config = dict(
    n_layer=10,
    d_model=192,
    n_experts=160,
    experts_per_token=4,
    d_expert=96,
    d_shared_expert=128,
    activation='gelu',
    moe_layers=[2, 3, 4, 5, 6, 7, 8, 9],
    router_score='sigmoid',
    normalize_top_k=True,
    routed_scale=1.0,
    balance_loss=0.00854,
    balance_bias=False,
    router_bias=True,
    shared_expert_gate=True,
    init_std_router=0.00955,
    lr_router=0.00143,
    vocab_size=2048,
    norm='layernorm',
    norm_eps=1e-05,
    tie_embeddings=True,
    optimizer='muon_variant',
    lr=0.00611,
    grad_clip=0.5,
    batch_tokens=[32768, 65536, 98304],
    seq_len=1024,
    train_tokens=573200000,
    steps=9599,
    dataset='wikipedia_en',
)
Below are experts of layer 4 (counted from 0) of a mixture-of-experts language model. Rows are named router (the router's row for the expert) and show model dimensions 0-191. Each number is 50 + 10 x the weight over its row's rms, rounded and kept within 0 to 99.
After each expert's rows: "comes after" lists some tokens at least twice as common just before its tokens as in all text. This comes from a sample of Wikipedia text that the model never trained on. Tokens count by the router's weight.

# expert 140
router:47 52 62 52 79 43 54 48 45 68 45 47 46 46 57 49 58 35 62 74 44 43 43 45 51 52 55 46 70 58 60 49 53 41 46 64 51 56 49 36 64 61 33 53 66 55 40 50 43 74 54 52 50 40 47 66 40 62 43 61 37 46 62 44 49 38 53 26 48 46 29 72 48 48 52 66 62 55 33 38 45 55 59 52 52 56 63 53 28 39 37 66 58 47 42 56 48 63 51 46 47 32 50 42 54 55 53 50 34 51 58 50 54 36 63 62 50 51 48 44 64 50 47 59 45 58 38 65 58 50 43 50 66 43 47 43 42 57 43 62 56 61 45 41 45 42 56 50 57 42 51 48 33 48 45 32 49 37 31 46 60 47 33 44 38 71 72 57 56 44 51 39 66 71 46 59 50 46 46 43 51 37 45 48 41 39 54 49 56 45 45 26
comes after: "S", "-", "E", "A", "R", "N"

# expert 83
router:63 56 58 50 41 41 41 60 52 54 48 49 47 56 76 40 58 29 76 50 51 50 44 38 50 59 72 50 66 59 53 60 55 36 57 48 60 47 59 56 37 48 46 45 45 57 36 58 54 69 52 54 47 53 49 74 41 56 42 70 41 46 60 38 55 34 53 34 39 38 55 38 53 46 44 48 63 47 39 41 54 76 63 65 68 58 32 61 59 35 41 74 57 55 63 47 46 48 55 54 45 49 46 52 42 60 58 59 43 53 50 54 56 58 37 52 41 48 35 55 47 45 41 43 36 63 59 55 63 38 43 39 34 55 49 74 51 52 42 42 69 56 39 52 49 52 50 37 53 19 41 46 36 57 45 47 37 54 40 41 57 37 47 46 35 64 46 41 61 48 57 38 63 67 46 61 50 42 51 57 53 50 42 45 57 46 59 47 61 52 39 40
comes after: "\n", " (", " \"", " U", "-", "=="

# expert 64
router:39 43 53 55 64 42 63 37 51 51 54 43 31 51 58 51 67 39 66 39 43 23 52 61 60 58 45 64 60 60 67 47 65 52 58 48 42 37 62 54 47 47 41 37 51 56 61 58 41 44 47 44 59 47 48 55 59 49 42 62 42 29 71 44 47 46 39 42 43 43 38 52 34 57 57 71 51 46 38 41 54 55 56 53 61 61 39 72 55 38 52 44 48 47 31 55 47 41 34 67 57 41 58 51 33 40 57 53 47 41 58 35 51 42 43 47 74 44 57 39 55 50 53 45 49 45 49 68 48 49 39 57 37 46 46 67 36 53 35 63 52 46 52 67 53 60 51 64 51 47 49 50 39 50 35 34 60 50 48 66 58 59 35 43 21 63 50 55 51 62 58 63 67 51 67 65 48 64 40 52 44 49 48 52 61 53 42 29 41 50 50 57
comes after: " to", " To", "at", " la", "o", " ca"

# expert 145
router:45 43 60 38 66 28 43 58 46 61 43 41 44 44 43 55 76 43 44 49 39 55 41 46 40 59 59 49 43 60 59 40 59 49 57 50 43 43 53 39 52 57 43 40 54 64 29 45 49 69 70 62 54 48 60 55 22 59 36 47 55 49 65 39 54 62 32 40 42 56 49 57 49 47 39 53 36 53 49 40 58 58 48 52 57 42 58 56 37 52 39 62 24 45 44 68 51 40 67 53 51 43 62 34 39 47 54 54 45 61 65 33 59 62 35 37 64 51 49 47 54 63 76 43 29 54 48 50 66 34 29 61 50 46 66 64 55 55 39 56 50 50 45 52 48 54 52 48 57 36 66 57 39 42 57 47 57 54 49 47 38 49 47 45 45 67 68 46 46 45 61 45 57 64 39 60 68 51 58 53 61 35 38 61 47 58 57 48 58 50 40 48
comes after: "ed", "s", "ing", "ated", "ted", "led"

# expert 2
router:55 42 54 82 52 44 55 57 45 53 49 50 50 56 81 51 57 54 72 52 54 50 40 38 52 53 44 59 39 55 50 37 70 34 51 54 53 52 64 51 41 58 39 47 57 51 45 45 40 59 53 44 50 49 52 55 35 68 47 58 49 33 68 54 58 71 43 54 54 42 38 53 42 52 43 48 45 48 59 32 63 54 41 56 66 64 54 61 57 35 51 69 40 51 54 52 65 53 53 59 41 44 40 52 36 18 47 57 32 35 43 67 53 59 44 48 61 61 41 32 58 63 50 46 43 37 28 68 42 57 35 48 52 63 69 57 44 47 49 51 67 50 38 37 39 54 38 51 50 36 46 52 38 27 48 41 45 42 47 48 54 42 40 51 47 42 58 46 43 66 63 47 61 61 46 54 51 47 28 58 44 52 51 61 45 43 56 39 42 58 48 42
comes after: " T", " La", "re", "row", "t", "er"

# expert 158
router:55 58 66 52 43 41 45 54 51 53 64 45 41 38 57 68 53 19 59 53 40 43 43 47 43 36 60 62 45 58 74 64 56 62 51 38 48 29 50 52 41 46 46 50 46 57 50 53 43 65 53 51 41 46 68 71 55 57 54 65 36 38 52 44 49 43 47 47 46 41 59 65 36 46 48 48 50 37 35 35 50 48 36 59 43 73 47 69 38 51 37 46 66 76 45 58 51 49 57 45 47 27 40 64 46 59 52 44 44 47 42 32 45 40 52 54 43 59 47 47 65 60 57 43 47 30 52 50 48 69 48 58 63 58 72 50 40 61 52 46 46 68 41 45 46 51 42 56 53 41 61 43 47 41 32 41 71 62 51 56 57 45 41 47 52 54 46 54 52 49 42 50 56 59 75 59 73 57 43 53 48 39 64 38 48 57 57 39 42 46 39 40
comes after: "u", "ra", "ha", "ta", "b", "z"

# expert 50
router:49 65 60 34 40 40 39 51 43 67 52 47 49 48 62 58 56 60 57 53 50 40 47 45 60 70 47 63 60 70 56 43 73 32 35 69 61 52 53 49 50 48 45 32 50 54 35 45 44 59 57 53 38 34 39 45 50 44 40 54 53 45 67 46 60 67 46 30 56 43 37 53 52 48 44 37 46 26 43 54 58 63 55 44 52 62 54 59 44 42 51 56 28 58 55 62 54 48 49 47 27 57 41 37 53 24 44 45 37 48 41 45 64 40 53 39 48 42 39 40 71 42 60 45 45 53 49 72 52 47 46 48 55 56 69 45 58 52 51 53 73 53 52 37 64 42 49 40 64 49 45 55 33 38 46 59 61 36 44 60 71 52 39 38 44 45 51 58 45 47 57 48 63 65 49 51 66 55 61 48 49 32 57 49 54 40 50 55 56 55 31 46
comes after: " 1", " 2", " 3", " 4", " 6", " 5"

# expert 116
router:45 51 59 37 46 54 39 57 47 55 62 51 46 51 54 63 61 48 64 51 37 37 29 34 48 61 50 49 41 56 66 49 81 41 51 44 45 50 57 52 48 52 45 49 51 58 47 49 45 62 61 79 68 43 49 55 41 70 59 66 45 53 52 56 43 54 50 36 57 45 45 64 49 28 53 52 63 40 43 50 48 70 59 51 55 50 37 52 50 46 34 64 44 57 46 45 53 55 67 49 36 32 59 49 57 37 60 55 43 36 56 45 35 39 41 36 52 44 29 24 54 37 74 42 35 52 44 54 46 48 45 66 53 54 52 37 45 51 51 66 52 58 44 55 45 41 56 27 51 36 53 49 36 55 43 39 54 46 52 49 57 41 39 46 46 63 77 39 64 50 67 50 65 55 58 51 50 68 53 45 51 36 60 57 40 62 43 49 43 32 51 52
comes after: ",", " and", "-", " to", " (", " was"

# expert 65
router:56 55 61 47 71 42 41 66 47 56 62 38 43 41 68 52 62 48 70 51 26 46 35 45 58 59 47 57 50 56 61 39 58 33 47 44 47 46 69 45 57 58 42 41 48 58 44 51 44 61 63 65 63 32 47 62 46 62 47 67 46 39 58 40 53 59 62 35 58 36 37 59 51 43 52 55 62 30 32 48 58 66 53 47 36 58 48 48 49 50 44 54 27 48 61 57 61 46 47 60 42 39 61 57 45 42 37 64 33 46 54 52 61 55 57 43 56 48 37 32 60 56 50 46 32 45 37 68 44 54 45 53 53 41 56 51 46 58 31 53 60 57 41 35 55 46 53 34 61 37 57 53 34 30 41 38 51 45 52 58 71 44 38 45 48 52 72 57 66 58 61 50 52 56 61 48 55 42 59 51 55 33 45 43 46 35 31 42 46 41 39 49
comes after: " |", " 1", " was", " 3", " 2", ")"

# expert 157
router:50 64 53 51 52 32 49 52 52 54 47 51 32 45 47 53 67 45 55 56 36 30 40 45 46 58 60 56 45 50 59 69 69 44 48 49 67 36 53 47 27 52 41 44 60 59 54 49 39 60 63 71 61 37 64 56 29 56 64 66 45 48 50 48 46 53 63 33 55 45 44 77 57 48 53 54 44 57 34 49 63 78 42 40 64 49 50 59 47 49 43 51 50 64 46 61 62 47 51 44 46 54 58 42 51 50 61 66 40 43 56 51 27 55 42 37 61 48 45 28 55 31 51 43 34 47 45 45 41 32 56 52 52 44 60 49 57 52 35 61 57 55 49 33 39 54 32 40 59 42 56 62 62 45 48 42 53 55 26 46 51 38 56 46 54 40 50 35 46 60 60 49 52 62 59 48 56 63 61 39 49 36 70 46 34 53 52 56 48 59 46 40
comes after: " the", " a", " of", " and", " to", " his"

# expert 82
router:44 60 61 53 45 50 51 59 40 55 61 48 43 47 58 52 58 47 61 56 46 27 46 31 62 49 50 55 67 51 59 47 52 47 41 34 52 53 69 43 44 60 44 37 65 50 45 43 47 60 61 71 49 49 51 74 50 63 41 59 47 51 57 46 54 59 49 38 47 40 41 55 68 41 53 45 55 55 49 49 42 72 50 50 57 59 29 57 33 47 42 36 32 57 51 52 51 52 50 45 52 57 86 34 41 51 57 67 51 57 49 55 50 60 41 49 53 36 43 28 59 46 59 49 55 53 46 43 41 50 50 45 59 42 43 61 47 55 36 50 58 62 42 57 41 56 44 47 56 25 41 52 59 51 56 54 67 34 61 70 70 32 43 23 46 54 76 48 54 44 51 65 53 46 55 52 57 40 44 52 46 36 38 37 43 54 24 41 49 56 44 37
comes after: " and", " |", ",", "ven", " of", " the"

# expert 151
router:50 47 62 44 69 44 57 49 64 56 57 43 54 44 76 62 57 44 56 50 51 24 28 48 35 64 50 48 56 63 49 34 66 48 60 53 45 34 59 57 54 63 37 38 50 58 39 44 59 51 63 56 45 52 52 50 42 60 47 62 48 43 57 58 46 65 61 41 50 51 55 40 62 51 45 51 42 38 53 49 39 60 41 45 43 82 45 50 52 40 36 55 46 56 51 56 76 61 56 66 58 51 40 52 30 49 62 46 41 34 45 55 51 40 49 38 59 59 42 40 53 66 53 60 33 47 50 59 46 59 39 56 50 68 64 44 50 66 43 64 59 54 46 52 57 43 50 47 42 34 56 58 47 35 34 38 43 52 43 43 56 39 26 38 58 41 48 43 54 62 58 35 56 55 36 36 53 50 61 47 43 55 28 40 50 49 53 47 24 64 47 47
comes after: " ", " E", "er", "y", " Jo", "ur"

# expert 72
router:49 52 62 61 75 38 51 67 55 53 53 43 40 46 53 51 60 42 65 59 37 43 40 36 46 53 47 55 43 52 56 35 58 32 57 48 47 45 64 45 58 62 40 35 50 62 53 52 40 70 48 73 57 35 49 64 45 63 55 60 45 41 57 41 43 67 62 38 58 41 39 69 49 41 44 53 68 42 39 46 59 62 49 45 52 60 46 53 40 55 38 51 39 57 47 53 62 47 53 65 41 50 59 55 48 47 48 63 33 40 62 46 49 51 54 50 60 52 43 36 53 52 47 46 34 40 29 63 58 56 49 52 51 47 59 50 37 59 28 57 56 61 43 30 49 47 47 37 68 35 59 59 36 32 39 40 55 50 48 46 69 42 33 40 51 60 68 60 69 56 67 49 55 51 68 46 54 43 50 44 55 37 49 29 50 30 39 43 40 50 40 46
comes after: " |", ",", ")", " and", " was", ";"

# expert 120
router:61 39 51 54 57 58 60 43 40 55 65 60 41 51 39 52 61 55 48 49 55 39 36 51 37 56 52 58 46 58 66 48 61 46 50 44 68 52 66 63 50 48 40 51 53 53 45 44 46 72 67 64 49 52 54 55 42 52 53 61 45 46 62 32 43 58 52 31 57 36 38 66 47 52 47 45 57 53 38 42 50 66 41 58 44 52 50 46 53 41 51 55 53 35 56 51 62 38 45 59 45 52 60 50 58 51 45 61 44 23 52 37 55 64 42 39 47 60 24 44 55 39 73 54 36 17 56 53 37 43 42 49 50 49 59 58 46 55 46 59 51 51 51 60 50 59 29 38 71 31 59 48 49 38 24 55 53 60 45 35 67 42 51 39 43 64 59 53 44 54 49 50 46 55 67 47 57 61 60 55 66 50 66 50 53 63 45 49 21 43 42 35
comes after: " re", " the", " to", " was", " a", " and"

# expert 103
router:61 56 58 46 44 57 38 60 49 49 57 53 26 25 68 71 59 45 61 73 37 47 45 43 55 59 52 50 43 56 49 37 56 58 55 39 52 41 52 28 41 50 49 33 54 63 32 49 47 50 56 52 49 59 47 55 41 60 53 64 52 38 55 38 48 54 60 47 49 37 50 42 53 55 37 62 39 48 31 45 57 63 52 52 60 42 29 51 24 52 65 45 45 62 47 49 64 49 53 61 42 60 58 62 34 46 49 64 42 31 56 45 61 46 30 51 44 47 25 43 58 46 57 55 48 55 35 53 50 41 50 53 49 54 55 61 45 60 43 57 60 50 48 56 41 78 36 51 49 35 42 58 57 62 57 50 50 37 37 69 53 41 47 65 50 60 65 64 45 51 51 37 46 82 65 45 57 51 58 51 54 42 61 51 55 56 36 45 45 47 39 41
comes after: " of", " in", " to", " on", " for", " with"